{
  "d_model": 256,
  "d_expert": 224,
  "routed_scale": 1.0,
  "balance_loss": 0.00225,
  "norm": "layernorm",
  "norm_eps": 1e-06,
  "lr": 0.00881,
  "grad_clip": 0.5,
  "steps": 3917
}
Below are experts of layer 4 (counted from 0) of a mixture-of-experts language model. Rows are named router (the router's row for the expert), up (a neuron's input weights, with its number), down (a neuron's output weights, with its number) and show model dimensions 0-255. Each number is 128 + 24 x the weight over its row's rms, rounded and kept within 0 to 255. Numbers have three digits each.
After each expert's rows: a language model's description of what the expert responds to; "comes before" lists some tokens at least twice as common just after its tokens as in all text. This comes from a sample of Wikipedia text that the model never trained on. Tokens count by the router's weight.

# expert 28
router:134118119081131163125136101156160114126179112122112128197133130111123096117127120142117155141092131114099157147107119075131152093105134124113126130123130163146109103129139143154065150127128106091135155089141171150062116154129137112151114116119128091135101130137126121143120132151130154145125153134171105144113136101157159153115125089105107122160099125161121111123144128140150148140108106109149134140135121134171146106122124143084126127070094148113110150140103112116093140127156130131151140194154161159130153123140138140101114113092091146103104130146115142154150162078102187113102129099099147081117155115131092158163099093119143129118135123164160086145139121070121134136150106114111099134110145152123097146080136126082106150131136172129139098135123131191161130124180139
up0:110085137075116114129131136117149102132097137104130128115208115121136146108134155122122161161115069119118150128125098115128139134141139134098149152127127138098079116119146170127091119136116114096114146117141116154161134127126105107120174163088165143164081113145157114105108110098122124131142174103114208136134104123162162141153075128106104126132151099118084109149122124130134152110162124143107132147165132134164137174103153131105100143128129129121110123119168153142133158110118169134162124106106135107082105142145093159178158140109104105124143110112114105120084122138072133145147095125119140147123124167143112143123126115149144155102105105164130135126134096130140171097118104158106102095135121150177109134091123137116166123163175164097099097131137117071151103137145137
down0:120098196070154131130135149157105156124206157160103122134144099115171093121108111104134129135089115122135136158132102073084118112078097146105110132135144123152147124091133183140173119167104124114122102116143151147161113170076114140141142127182132132114118152109137116160094102144119115147114080141139092119118143111111156113119137112100105119130126139112183101114156104137166129154109109135182126100101156128129115080143142120161110146083106095161163124128140162142163148124097118136139136165140133153152126124143133109169126157125114140141154139137160112126099131152139113121095139098105117126140167099106117117128101145142175110131146133134129104092124146087147178131103147165119111119130132114143137154105133126160125097104109139115123075108146153136086135106094097
It responds to: Prepositions and have. Prepositions and have-forms in prose, such as in, with, on, had, has, and sentence-initial In or On before dates.
comes before: " the", " a", " been", " his", " an", " this"

# expert 4
router:093158127134153079129099112109099090173077154149086148135099122112136127133146120140151142163158148139142117123128115116182140116093160132133099156114113118149158122094124085131126114105098116135148169145136131124116121149132101129102133148135203135154151147090113101128087098107107123168122128106087157153169091131143129151132164155086109112155110127108159174118146139110099133135117148139151179158105150131105143100099170113103097117122131117111120123141169148111118110147118138165087105131108124155119157095139143078128105114156166118152106168132153127172135133114142101095114130133131110150160118188131135124072141124117127142113155098158146109139134139120100153161136152151111152144128180105159156089149115097123129103117132099098107126114121153063113127131080111
up0:129149106084144135127107134175110150165100119139126123110132117123114094155105120118137087123102141151130124126138113121137118139113131170120111162100169180111155156118132144141108151095170185078171108144137109104141122118113123105137129133111159107092129175104146150108115116119106108139082127071127141087152102138159074107120179097127130133144106110122152154141093087154131148113105140147139133140119136142100120143143108126127118141114135151146112163146135149131147103148105152130094114155135148116129122156105153157128099098129122156115152150086125105178095124095129130109118129092128139137115137163115144173123108165106131134106160087132152111115113133127089161130109142124125113134194135162101122095098139135152148113139042159147082162067106107182102094112152144
down0:149085155103158126130156168106193147127173173110129135137120131132093126090151114170147129103138123118121090108136120139121162152136170158119145070143100126142144126143151094130133141134143123135125120104139127163102098094135163137111082128164090139162134135142089131127112134164125174114137111090127113143142099115148086151178047120120129122070117169117079065133126087142138104158145119138119143093129118153151128147105123115153133135095133142134126087156118106168142120133158112147127174113110134117123135133130111127116117148107123109125128123130112153083140098106208115160132111169137176120129087141133140133140132124135120104105101141109120124140175127133132086134161133155125119106133164122140140124068113098141091125106142086094174112124138168113125138136142121
It responds to: Word-final suffixes. Final suffix pieces of derived words in prose, especially adjective and participle endings such as -ated, -ical, -ized, -ial, plus released, published.
comes before: " by", " to", " in", " of", " and", " that"

# expert 24
router:129129155142098154149099103151189119115119147130160148114151121145099131114144129135161154112162139115122126125132103143133127117171153107113158131128135146178131108178142082143117126145108110096127144152163104126131133093156140115151104115147112075114137121107167131159147093112141169110113154117100150152146164106100134176143134133172119125140149100091095092155121118143103148146122161114122138124101175096135119109145107123104140119162141147097131146139147117149150156081122108122147137088103088144097138165150100120104108138174104168169109105131181113185116124089167169137098117117086163133124087122125128092132128104136132137122165121130142126143094131125121088101167168134129170074145114084136106089122133113139139109109139121097093150140120107095092142171153168
up0:135149095176141111121141120061150148125054124106116092093113127143156126154151147101106138148118100147128134082126117143118174112145126099127127100130113145146120119104149129092106163167135145145140158136161143128138140124090111106127117131149113132092108121087116122141142136091112152139120153113133170129120145111159120159127178201137166129165132139150148098127095156111152128115114127122105165103100101098128129122177142129113137131092143107093098138148092157143157092103132127118119122128104157169089126153121126131128118153108194144119125099085179145111132154146098117136118110119173130086119145126129148157106136193097129196100116124144158163123115141077112153131111121116130121116135123126142103107080158112089115096110117139124144158134119117112098187145153114
down0:153107118115128134118115139129144082145166129136156119143177176106099121137121105128112122146144170102099128139111168185098135084131134159118116130146130114177134103157125134159101076119175145105150125094145127145104094123160069138095162147119108114168110100140108118107122105152121129117131098108198100145127149121150087163112079136125112121160149092118121147092106129156123136138101127139125124159131111105151112128116122083144131126080102193113179131119070138122154149146144125134126095149147073139103118147128119117129157147160138140143154154178112113141146133155135107115097125139106149133087148088099124102150128070122130111146128146160139092124119138123151136163149150106081103138137151090120126113099130170156115157143138106104108146141153106117156149134086129
It responds to: Commas and of. Commas and the preposition of, also for and about, linking phrases, e.g. Queen of, a number of, Shields, County.
comes before: " the", " and", " a", " which", " he", " but"

# expert 8
router:148147125107147145106135146100141139116141127120172133082131114128118131134128149142093163081141121183151151139110100156121145119119154097099137106131161139119139137087136143156126123158128151130138133125127124148129113117099175146131100183063147120121148140118143132111089124110106157126139148067127110109131115104102112100105157104131157098117079131117087107144130104115107147159154124133111146136154141143130156147069104100154110085158106079164164117124132170152153133124147107130150137101153116149176144085071140190132122131104108103072125153124104115163098102111076125126130148115121127118123093144118128150126096138111096145076141150166142122155159157111111156166146131121122145165134132116146152132177120152143139127058108147146115156125109096120111114128154173
up0:139150131111133092133159151140095096197095096106110114104102092098139127136116173130129119118111176141168108120122136079195118132136154101128114144125129101116144111136125145143110142133148094120177132126116164171091138146135146167095133105124076151107179137139097123106162167103131154114134121076120100140144135164136129093103113119122111112149109132152117155142145135187120129093096120111110104102105149122152147159118152121124136167148124121130136143118132092162101150127153153177104125136135111119128097101124113118103122132140129129156130091095138058127138131117130165170097169081117125114095088115115133098076154130177137122146098154139121119137127109138114152138144121185105157130062156129124136120156136135133104134120119144138172165175142143115127137099128154
down0:143107117159124150117107148152169093063165141119127149092181099149109144103125108101140153119133127126080160128092145137135145144103139130150093115110143114126113152103110087098172086140102137168126131121114065090193158118147117138127127113147103135142089125146162160145136119111108149115149126133120133116159141118135103104147115136117111150093131178118130106100154091102128163107128149138151133140186104149123095101139110125149099160135134116159123131115083115134124126133112116106138135151108112106151137121112161132120147147147076099080130163164129140140116117119114136092113131172147138134168144154149116139176160097075126115151121154100110104137130140110105138134105099113123092104187120157166104164145114120173121142121157112164130093107100157197114126161118135
It responds to: Conjunctions and connectives. Coordinating and linking words mid-sentence, mostly and, also from, or, but, after, during, and years after a number.
comes before: " the", "′", "″", " a", " his", " he"

# expert 26
router:106091113154114126146142152111143104130100107098118108191158116113138124104088107135096094113135130130137123156179124129136124158135141107096095153143143132104125075135205098110136135150142164096130150120103140089143161123127131164118139086120121105155118143102116151081179141165161072085140146101149103162103146149125155120133144130109112107149143140134132158117102109168133162152113082165128128125160146172163123136125121119123141151146132107167163183111139115104144095140129113150129101112134145128127094127140141135140124137118118151106140147156117091074154094129127152088138134145170111133144141125110103130112106097135103130152165103109135125109109153141103076149106154098144085125174136155147103162074129146099133152129151119111159114070137095142119109109113165
up0:138139100176166139131137099129088123115128104099133152101105143136140153105081141112114107155110158128111090144131078120109156107154138143147165122130120153075145083112104146124108089087119100195154131098151114132116120107112137087139106122139137117148169121125186136143159149138158129095157106112106119174157091131121173118131161148133168125120152120161118140135136158126101158113082089139173086143146131105141133080110120143130147122131126117124120111125091088126116147152123130116140124109156110147143117115137184071119105109157090128150106085135156141125124096151149153181137100120143130127170122116108083106119164126142133128120160124151122111118158093118156130131188178135110151118110124152131096154127169129134119087135121148097150086157136152105135120160112165
down0:159137114121107111101149167123135141103156117136112081176127077130151136135130161140181137144098120094133138080114152121126117151134124089136128167159129103147127209091149114135156129191144121127111117116097132149145091172158136177115145114129139120116074097101106134149105107124082118146118194126141166128123123113105076138125080102149122118130120153114151162065150136120133151135159123139087167142137104107139133101125139068116101114151146116167127136134132153128101130162127091131116123147118152107117082126134142191128177162081109138127160124144102108143120125094120110120131110155136134147094145142156110126138143131108115131132095134134129141149119137119139119102105091107114130118123113074144136148132131119121151156142165097139107180107165131146119145093161107
It responds to: Space before numbers. Standalone space tokens before numbers in tables, vote counts and dates, after pipes or words like from and Flight, such as | 29.
comes before: "1", "2", "3", " |", "4", "5"

# expert 21
router:137128122134075096145128123141121118130138104131072159138124123111117153122142163116147121164149114115118129090131136110128123160153098125100082082115146142145158114137091189131131119139094153104143116156154133150132138177097165141153101163160126169133146159116152103062114121133118097093172140185092128104122108115129120117138143123121131121165110103100128118157127120127138117093127126107119140125140174160160125090105122118109135147112172141142101104129145109143180130196097088163139076111105115110131123155106087065127104138081175116157116068119112133145096130108113122124107124116132124114108158123133155142144137123109143145110120132138104138149158112104086128129131122126164089159110133107117157142140134101151171169154123079125103115145142178123125103132172108
up1:097122140171155139103132108124101103130115122146092086145137095119156122108148126178136103134179125173107153122144081176127162134154121154140097125188134118143157097162131102130149121105149112135117104139104146118127124132134149142153095161126135133135148093120130073111127114136108141127124180142116118153086138145111129139138140099132112111150141097163169096130169153100138093117166163106191102144151137087103105057136115110111111113106119111117122087129116136104142177138090148123111146131122113106138125139136154140130164156184112131143104122130115094087148121135124150161170096115158131139126093113138095131099118133123124125119181158127144135114138141141154129140112134132068116138106086124082150170115123103103089128154117152177090109145130127128175094152167111
down1:091136130133120128133157128165128123159114128127098113130106109134128126125116125088091134129127153086123103133148143141108085123130155118132120108146112121108162167117128133161150115112150127115132107234099165145130135128169121101146123085121134062080148138137111116119091125160112134151150136155132104138102150104136109140144138102107133117112121140088164124143114137127147143130125138125096083107150142151122120135120151120093129151135093177119104072176119168142134101147098105136130126077149156134128169143165153104124093130110122131122138119153111114140111120151130160198137126110070108162108144139164097067123164158165139081155109111166162117133184139127107180115162116112130115137096119147128104103162111140196143133105109145135137121136117124137100137117146096
It responds to: In, dashes, nationality words. The preposition in, as, colons and list dashes, plus nationality and country words, e.g. Ind-ian, New, United, South.
comes before: " ", " the", " States", " a", " York", " •"

# expert 12
router:169114125116116119107105138113162139162119110177155105087091125105116132099134123111115104124121137160146112140175196136117133158104101123155107111124123141110116132132105110183100125170182109133106101130100131136127184140169109144131146125106145157117141120115152136137139149138127089152133160142111103123095113092116135111127174142131170164113137120162133140113102158133143129123161102147112110070103146085164140121157169104141093142174155144104104128132129130140101097114127131141125147142136112107118104151141061102119089089156110126155099130098144117065142108113115112111112082113185148158172127128114131104110097148151164132147077101132100137127146128141108189122125098168168172154124147109115120144125147139084155097137132140116115133163100140129115122094126141
up1:111116139131135131153132105131105184120130140174143087131139104114154091091142119112122122137137107083130145147155125161172093155156140194135117174134137113075117154108082113102147160163153109046091120083120125116149143147104100118101134138111092153150120167132102151098098137111147146149122154155098124164108116127114121137093139148118163120130128135149163142148144139116145123134112111120092114077094173129101110160144163124159116126143154117158125142100139084136128146151125122140128114106124101156118116143106128171131155105133034125148135145124161124135134095122109140100118103120126090102166150137132105141137135161176126107129168105130137130135142089116148133095160129080115129101087101133119094122137173142150133105115130128130119122115089158152139093098096144
down1:109150118146119112105134132119087121099148117111112153192143118130169164087117130148114132132113144114096112082149135132100127098135121087115153105120108107125171115087134145121136134127175124152134132165144115151099108133166108148126188127128085120172131144127085145138150138109112136139119121136125152094157180066117168149119113100172082152104100129145132181159153109145106111084155095150121125181162126135096122118102064109112141095136124128114115128142155093097140138110120160138131107132154136115125133157147151126147131127131149131141123163081146106095116111153125114142174144160096094136105130139121162128103148120145135145155102129123111147127146165156126118152092109128118114136134140114156081099103148142103107133089216138101122145098111124131101137088165165
It responds to: Sports career vocabulary. Sports words in athlete and club articles, e.g. goal, games, League, team, Cup, season, and possessive apostrophes after names.
comes before: "s", " in", " for", ":", " to", " at"

# expert 11
router:164115129145131142131118123106120129083149121191086134150111100109106146111144140123122114160126132109151115128142154080097072103087103107140159112090107107154121107126151165157153110113132103152151133079130139135162121106131142119121131117112124129163094105132163107146155078141158132131123138129119114127122089112161118159110150145159103119113151114100124107111125145138102139130139136138146154102124146196169126132117086146119109103154124098182100150133136174133102130113144094078110111107116117126125162124165109134158077162094127148162124163132158103108158095179159153085126122136174117135166138145089101147165127158102143123116151128137155090077127151160138091101148108107155089157122121175139120080133100140139147149122140141106099132154158161140139119109089130
up0:140114152121166096124116136076138138128148115138133128137135068130148104114147116151077155114137164136115079117104122124128131116160141135163126144136135098120146094125121123147135141073115201171134116115119135075083099117132156133159123134145162121111127160123094106172111131106172172139119084109113121138136110139107116159110148171172097159128158152104131144102076109150123155161111136160171117089135079131175150132136109165089117148113138131144108131186137116128121161152159124108127098153129130102099115131111161105116105154125136145142122138113135168144166082132161131158105161113128122148177067098096108131136122108111158139091120104122120106157149148136119088095115105123108143104141113124153126089110134169163137132099098101130151107110140116096158129116138148
down0:135130091111096140141083169152072115143122101127135126065084162144161136161128151089145066127128109157116140138122105151151147108141102131128160091167115132146161119125151126120148129158084103132107132153115110101128176095127062101102146125119138155134109113136113156112135127111100141129167131115141136124105134134128135181113170127132139112133146097145095149148109094129129123130172121091117111141066116154125094129126132139164117149172151129123133083100147113190164134114134168133121136111101117181136125125130155140130148111179110142121137141137121090121113125133103114111130072133106139135137144106146173117133099100115121123158128153117123159120148113141126177147190135156153132103102109167096077129102157090116097143141097147136118180136145148148135083147134126
It responds to: Word endings, closing brackets. Closing parentheses and brackets after titles or years, and final name or word pieces like -ion, -son, -ina, as in Lewist(on).
comes before: " |", "\n", ",", " (", " and", " is"

# expert 31
router:102169095127091137117118101136131141125115145152144112147069162135103125114139195108125118114127169127143124138139145135152159141098133086081141124120118069122094164136107101133158120114143087136103165127157095105145096110124059074099092138160152108121096109101106118137130156150089153129095123109162130127128131123154108125132117120155123121156148113112144126136124114086200147106117096150123124154129088136062148094099135122122129133123124112157116134136167140140139123126149182176093116145116122121108164111098127144125145116134208148160106142169127125169114130162111151130132106143130126080111093111148110143099165131103106121128090130110115138089162118160135148135174159126129139136139164126111134144134139107100105154153111122153117144110149141149164155124084118
up1:119210144087090116121132105153090127133142123132125123160148125123155142138112137122108137115125165117121098124172115130093110140124138102108151149152110097091118144168149130070136119117144171159137164126145142163127138156163154123163100090163108101130136133092120120131161185164121116155133111148128134108145137139137131134143098116101106111124124072168122144137131144145138130154084114114117137109138110080112121124117132109119153196122148132143119143138122144129175167174162128105105093121087117147077112129103125141145106176062171103104126120119106057108122095150105109157141144113150154111118126134087146176086147145107087119130145145114135097144134123111140108060148134123081119151126135105128126095145149123136129151153129104123159109119122169114111151110134127
down1:118135116141148151131115139167116117120119126125126103106115125132111090135150144112117129141118124121150135122132102076156175089168120116157152107083087151124161109127140126173096127139140083151136105107095132085120115099123102108161127122125141131119115063162098133082134157148090095143127183115124130130153160131122110132148162154101135132134105108187082107083137160124113138168151092153143101182137146133126122114144148164127100103145185143152100155140116154127154150128128153129124156159155119099122123106123147087131123135137120157153140109142159145168137112165162105117125097123088075153147139171143122122129112135143158107150114096118126125125157119111180096122105147101113142131163106152131121088124093107113140174115126126110054087161126106162164085135122128
It responds to: Institution and abstract nouns. Head nouns and noun suffixes following the or a, such as University, Committee, government, and -ism and -ation endings.
comes before: " of", ",", ".", " in", " and", " ("

# expert 20
router:153135141100136138142133141125103141143142129173137128154124131119144156144113105124149175086135103108088177101132106176107085104087108147102116107184142076127121118128117113146069113087094117123123100126134139122137147096119109152135119172139132091142156151065148123153148141128071146149163120108143132106146127137134121117114114117193114154149131137123171140115132103119130156106122136115149148127121131110125117141197133147153107114158120169151155131135142164144137142123096105126156125145100176111135148124107101142140132111162170163120138116148147079183133108148118144144110138085170122097111130155145140113131157161172115175080130125107094114137109110141135115105134122140063140060118131168112136144096146154132120124111128119111172119133157095119116170106149131
up0:104139105161123115132095143102084139128169137184136084158139142142142146130183113155124142129151135162132118122139103090096137092140121126092128082109146126126118161148134087096136175111136140110182107127107144128143122129110127131134153157143141127065130139132104149124128092162156156127094140132095116122109093170118113129118136153122150131116145127115091139123151130061153121147121100182118135145084102161142174123126124141150134053109117102101101096117168120137103133115112154142133114112147126134116153122122078173126125111142119116138114121150118197152112138114118111168135121143163098108116135105114114132102133130119116135122068117138164147123087172152122159163108142162091098131124112154119109115108194133135079116094161130096113144123147150170166138111148134
down0:096125160091123121152149135091112127158098134085133184117108120060096123120121137095150140112135086098127144135105133150134122132124150107179111169128135135109156118142130144122122075096114090135092144110148092126115138130156126140109146128136121137170137110107114056146129115136113126126130128143125185124145175106118088119170166113151105119161147131104159083087115151158118116119158175130127117104128138123130117095171135149128145152126089149116191139152127131137140159140092099115128162119114141117129119126130163107119140164134133115181152131096154120141132121116136157117148129154102131143154124144129139109151103160135148116160147173154098149136151089150105069095156084121128169117140151111120116099121054142141157151091116122149115071152138118116085146147120110
It responds to: Leading number digits. First digits of numbers after a space, in years, coordinates, chess moves and table figures, such as (1)897, (4)00, Qe(6).
comes before: "0", "9", " |", "8", "5", "–"

# expert 19
router:109086147126181134116118120148116088149118122084136132095078107106144147117120133138072123151133163128158171131121104148089147107136121140144140132135131087164104130106102151105095126153119122164126128118141089087112173122101124111172128143121159135130165135158131128108159135103116142094129124121141160112112107164149086147142130103165148122143128108108114164132178164118098124109124158118148075123154150121119160143135120117122130123091133113102161137111181095136167159146144158133150075099148101105094061089161130101150142111136162108098142156105140177088112131123156128124161117183105164125147139102133141076078116138124157144102117093095129146127121164167139125129114136165087130139151112119094149130118111117170151154103155094132130131107098130158118132136134124
up0:142131110202124143098137113134102138082086097147162093106128093170121128146161119127136116129134113166104146122156175173131122121102118126133051133071137152094142123103133125135135125166134115133139136123117142175102136174101175147164135128126132103112123154143142159130158106144144122144125140141145143118164130102114119117068145100170110113126108088083195124128135102095131113132141112129157126114138174109177107127134138152119149103133137138146159144120153126104116094168110163115103131116122133146088150110096155116138147126147133147104127125104107123152137172147109184087121136150116102080090151118091118115089095119144151140146150120152109116116123118103114086114121106107113091165133160090136160109083161123122116161154123165144128125151109170149126149140104128
down0:160148095099135091107117114163100097111148086088094070118126137182182137112120121104117163146143128124162157162094092086182143080127110106116116142129108169123168123154121108117151110094097126143139120167161089142130125131107110152165125088118138139132146153147130088116109112116189090147118146121161133155145123098104136116140119157096090164125152091132106170120129128139094130134124113122151115144114169122088132158088088149116127123165154166074121120131138117161161138138108105119183165129093142157142088144129111125100131133135158136151152104119151135165117118109114106133139156084139118116150135123125118102100162131136156135140105140136136144173117124103125167114102126123099087126162157149132104106127123141092151112125161122097131105124087123157113151121174140
It responds to: Month names in dates. Month names and their completions in dates, such as August, May, Aug-ust, and year digits in date lists.
comes before: " ", " /", "ed", "ment", "us", "y"

# expert 18
router:091147135161151125138122119145132135134163135118145125076084158112125134102160124138117113113144080154150139117077137145120153150110118156143121131119120082094122127155158115130098161167128121101092095143175205148123126092112050148154112117103120154133156118139135118133096096116092124153146127116141118102160128121121165058172112145146089140147119092154134137140128116156113137114111130135127133165106113118116100125110125145118129132106125111187096090127136159151127105154132152121157124108150177123101143142131182120067165136115160115102109107117151184176129158106117120096164123118123093123109135073144146139134170134124153149138157129107101130093159128124099083129124133122156118145108132113145117158133125097135082110119137135144134080147128132137115076131147097
up0:164109113162121163095111137139116092119120147139130098068129123113169146085106125089133134153133101097082138171073168104165136120137125164139131140120185081079185114142146114158130119149096153116135177138139134088101100102114149142113119088172149145117134125133139134183134135138115112101152105144100124096115128151132171122125092149159099118156151154127134109176159098101148160126127139132180170112119107110125179123115104098125124132149111123125147140152111134150159118113116133125140105159145131160126092088158143147101120114113124111102125125139145138138104142139137148142135082128158150107104083131136124169115122163128144131119130138113123075114110104106133135137107126127110121172163095191113073097117139126134111163123140137140075116124111140102144132118180102
down0:143107163079143151095177126171093100125160159117126113087158112103177146127140100158116116134126130153131116126141128141151101120141156115112146127153092107108127161133115087127086139178145208169102156167111116133139118075099095148136129091091100137142114097128141173143110135132143111149141121099089149106142169148132152122134168144120106146137114108128163176118131123131146162145127150100116130153101157141120091096091134098116140083129102126093124146087103134114109103178133150137161136133172153141154153150125154138120149158143096130144143148097142138120101105130114125134106118071110146153147104140063154149136112134130104139133110114165118117098116147148160116118087130140114172151099111155145141175097137148138120092098129118127134121121103102125092081124103131
It responds to: Common nouns, place completions. Everyday nouns and place-name completions like people, death, back, days, States, Kingdom, and pieces after A or O.
comes before: ",", ".", " of", " and", " in", "'"

# expert 3
router:117137151136157099158142135145179159125150164087127170160117122148106079154113152108142135116136154107119122145089135115176097102132112157167120115148163111071136077121100162103150135140152138164128113126136122141147150144114135147143124117163110116148153094135128150164092107163150131113127147151128184123137130128091117156167153046129124073090146109134162083118095143129130150134130116130140154154124134128127099147115169132175091139090135087168131118155074175138141121114111087093102142132130106132086157118125170123129138113117125121108150133140150148117108092101121096118111160097153079138139166138136139147111177096133139127096121131124111118098127124100161137087150159168119095113132113125139104151149107135108103119137080086146140135122101110106142140145111122
up1:142172120156185173128120120131149093123104102114134124090176153108121159129115150145131130093141112140119131106087137153139119123148112116109140116151124106108141102125127107133143156119152125137109138137104098144153129090114129138177104124127104110151143130134150175101130126138124086117119096151169084138111127143124120075115120137147183111085157146111139102132154151177149100113093124144174103151146135087105104159130166147141160152170143145083139128114115118162144094091096143182130163102171087156091108155130143092132115114118143114162095140124115088173150112129135160166122140121130105113134142127134161069154066143131132144117130125147115107122131152128161146106155172116122110140071093139102169121110117167135103138130131132150106131136079098129146149105155087
down1:126145113139124135145109104165173144127106087148137148135127144154089112155113149138115119164104141137137165161105120125096096113098153077080139095106151146137095143153103103144142164095140140120136071114168115107171139131140156141183114088124118110127120102142085150139130065115124164154124151137111113140131115122075125152093133114109090078126158106139093131140154116168143141109166151197123134138107092062133100179166166117096155140118131122129135121125139136148134191133133139091102134154136170172119136136137139110165118101098146135160136149139135112130143096106123129101153123133126124122126155099103091099116117109085112108130144111102109135100148139135130140146167122161114148134139138131130156116105111132096147141152137101151074137144135159148129166083101147
It responds to: Periods and first names. Sentence-final periods and initial periods, plus common male first names in credits and lists, e.g. Arthur I., John, Richard.
comes before: "\n", " The", " He", " In", " It", " This"

# expert 10
router:143148126139129115148139153136099148125153130112098112130114137125074119166140160110137134134139124146142133124116151119095104131130143141150090128127118154098127125141091122146100136123132136132088135124169104134121113146139154089168092083123126141095102099148154112146145108136078147114119118135087092136185158163149124108154167154079118150128137147133154116185102079134117102116142136105117111087182151124102118133111146155145167116108135131126144138162094152124096163103086170131126137144138115084128157107140096146161122156159088100103092119080151110087090155110101148119155138072165102142121131119057146107148150142132093132132140127152122145159124136148150152141108164108112125126128170154090134108113123128077145140119140140151141118107177120102183137159175156
up1:130140089141156120139160117154120128145123161110146155141117117152146147111106139110123133128123102134082082161130150116161089110124184102117153089154131152082147108142102139112153140124130118153102127120101129156134156137095123135128127138133146105146111172109126136118120133122134116134122100094108097111191131134104098108109081124137169126095095132117118133159095093097106123144106132103108122136139152135122118137102087130102149095118116140161156115114129126157095132072184108145148118132139165126160139089133152159099144110169121131127094115168132166192119112163104167158147107126114124152182135141102138123141128158114158121119142113108107115110125121135169137104131144119143135118180110188123117109114136095166105122200097122167171087077162145103111143130068132
down1:110137141132088138103133158091134104077130133179140111141153149155115130165161098165113137153109153117151127102112103135088129116114110151170127123104164109139091126136130134121087121119118153130112129142141111115124082116151172162142106124153124102137123110116118146119080146120144126137114149162158152100097127095172118120174160090095082112146136183140117136131173169152163126164166100149138097147125106112121099081137144160128154126111080120111107061145150144097110140183144140121142142148130133165071146114107128103158144128106146154107144144140105107108114150141166135125143120118145128103112127132094139072117129097141088128112096158128122148125118162117108108136149118120141157109117148108150100077126089105119085146090148135153152150138134130115153196143134166
It responds to: Table cell separators. Pipe separators between cells in wiki tables of results, votes, and statistics, plus semicolons, slashes, and the agent marker by.
comes before: " ", "\n", " —", " +", " −", " \""

# expert 14
router:106115156094145094119181090113116116148139123146132160143119122126137127101127140088115086135159120115111111163108077109127131138111125159135157145138101126074134151149132135122131098116173115091133143141131179121112070122084133164098162139122147123103144138120128083141124110119129176162124100125141087108110099093071179147168117111146106137137179108141125105144115165088131118112106146139108178145138160139076105125153119134159142124178124121151145158124181154166109162100147134091102141199102105133127117098129137147096122141106117113132163143121113092096131143132166116137091155128102129138129104101176135134140087140138128144100138145138113117127098118149140163179096137132117099110152118121105156139136126130122159118103106160100115121095093123099154120116097165
up0:140108118081135099136163161080084150095145163133111104188143116105111128143131073117116129133095118142148150083113162116152083091149113118118164127106095135184110122122116153103136128153149137117108151112147153098137132134152153142122075157131150107116130171117156083104132108141101154108117115114105161150109114134120159139120114107109127110139139125084155126151184126104125180125130143137093126156107119139120093119119156145103122135111174137127117149149104085142110156124163140135135123138147121166133121126157131158116157146075163168147134127111119078169127146128117107120107095109143134103126135097129117138142114129174116135087120156113118124149130089156152129140150109096151099120108120124158192154126105072140115153125143069144163183097079121145124124144162125
down0:127094153132173114118121130117141113129103141162147118100108102115123069103134161130083149117165114127133128137130157084131103124123148142095112132104126117115152113128158116170147137124135158153119136125152139125125100106113113129146122076151121146124152140118094137088145119176120099153136144152161112109179120112096130148094127148163079115194125116121129105140144135131101102140063074101123094159148112154104135107125118183144119144110115098125180128116080116118126097164128164143102148129122140143137178105127114120175086178091132131119153200107168139109107131150158140134144118114088092113102092098143125117116117159108158146159104119135157161141163110126119135171094112156104133148146132110124113121155123132096117101123120185123121149100125138156139159151089105
It responds to: Later number digits, v-pieces. Digits deep inside numbers, years and populations, such as 197(4) and 16,03(7), plus mid-word v-pieces like har(v)est and Hur(v)itz.
comes before: " |", "%", "0", ")", "6", "7"

# expert 22
router:125127099146119136110088157123122124148128133144153115109122130152159146128072128136133112167129155125086112137173117165114068164116070087071097135100128138118172124103128118156141129097078117088148101086096108124105118139141126134163149171120125151121141126150109142143112138122121139136115131169115148146130170194119133100090095079113148146161137117147138110138143128104156172157137112145103108112174094144106126137162135138104160098135112156110101098172163145107112110116155134149106139087145084150098103129118134131119114150117158128148113115092077136126118134096124136161139134140150145093133176134102136164123157145177122119138141157118117126195169143127086145124137118113121149098121093126116096112145120121082139105120130135110144161164141106097165125141085110
up1:102131123102160095150122137163126152162111131125097105154123159106102161101157142160107125138136134144100150121133182120137111134147088134108093147114067106086149127137135136150155144127104110136141126073146123108113140175149152141158126085098067139118172128147111121141131146115068152149154154155162137140133108124102150155107125118152152136134151120157120141114111077137108113119135159114127129115081190150141129153170100094116126167173102113145144167100116153142150123118131137108142107086138161130133101081102112139132106117103098124132128136087124113152098081137142153163097177114156108117159156120093127199141094130130145137093115152095102087152140087103150117123161137116157131132119127116110125091138109100143140124151100141114134104176125105132126106101151156
down1:093129138159148106116109165155113101101142113150150142139149146086123095151126168092141140141125100152126132140108117159112096104127145122085127105134141155121109068113124157126111150147172107097156173113149140127122143079116116116168130158120167141119109106114144132145129166168136113116121067134134159131099124123103162100161092153158122109161109136158147126137129110144137138137106129148146123129120137069106090106155205118108106093154134096167124123165115111132160080100186116105128144168173155125131132148108140120114124119094101170103098153124135129150113164105132099108117131141124130147163144129140118157128141118097118109143151067112143111106096111129108134116137134102134183114098142179140146121118055159123147130124162109190112120131106108128148138120101119
It responds to: Line breaks and headings. Line breaks and == heading markers in wiki layout, plus section-title words such as Career statistics, See, Location, Born.
comes before: "\n", "|", "-", "==", ":", "The"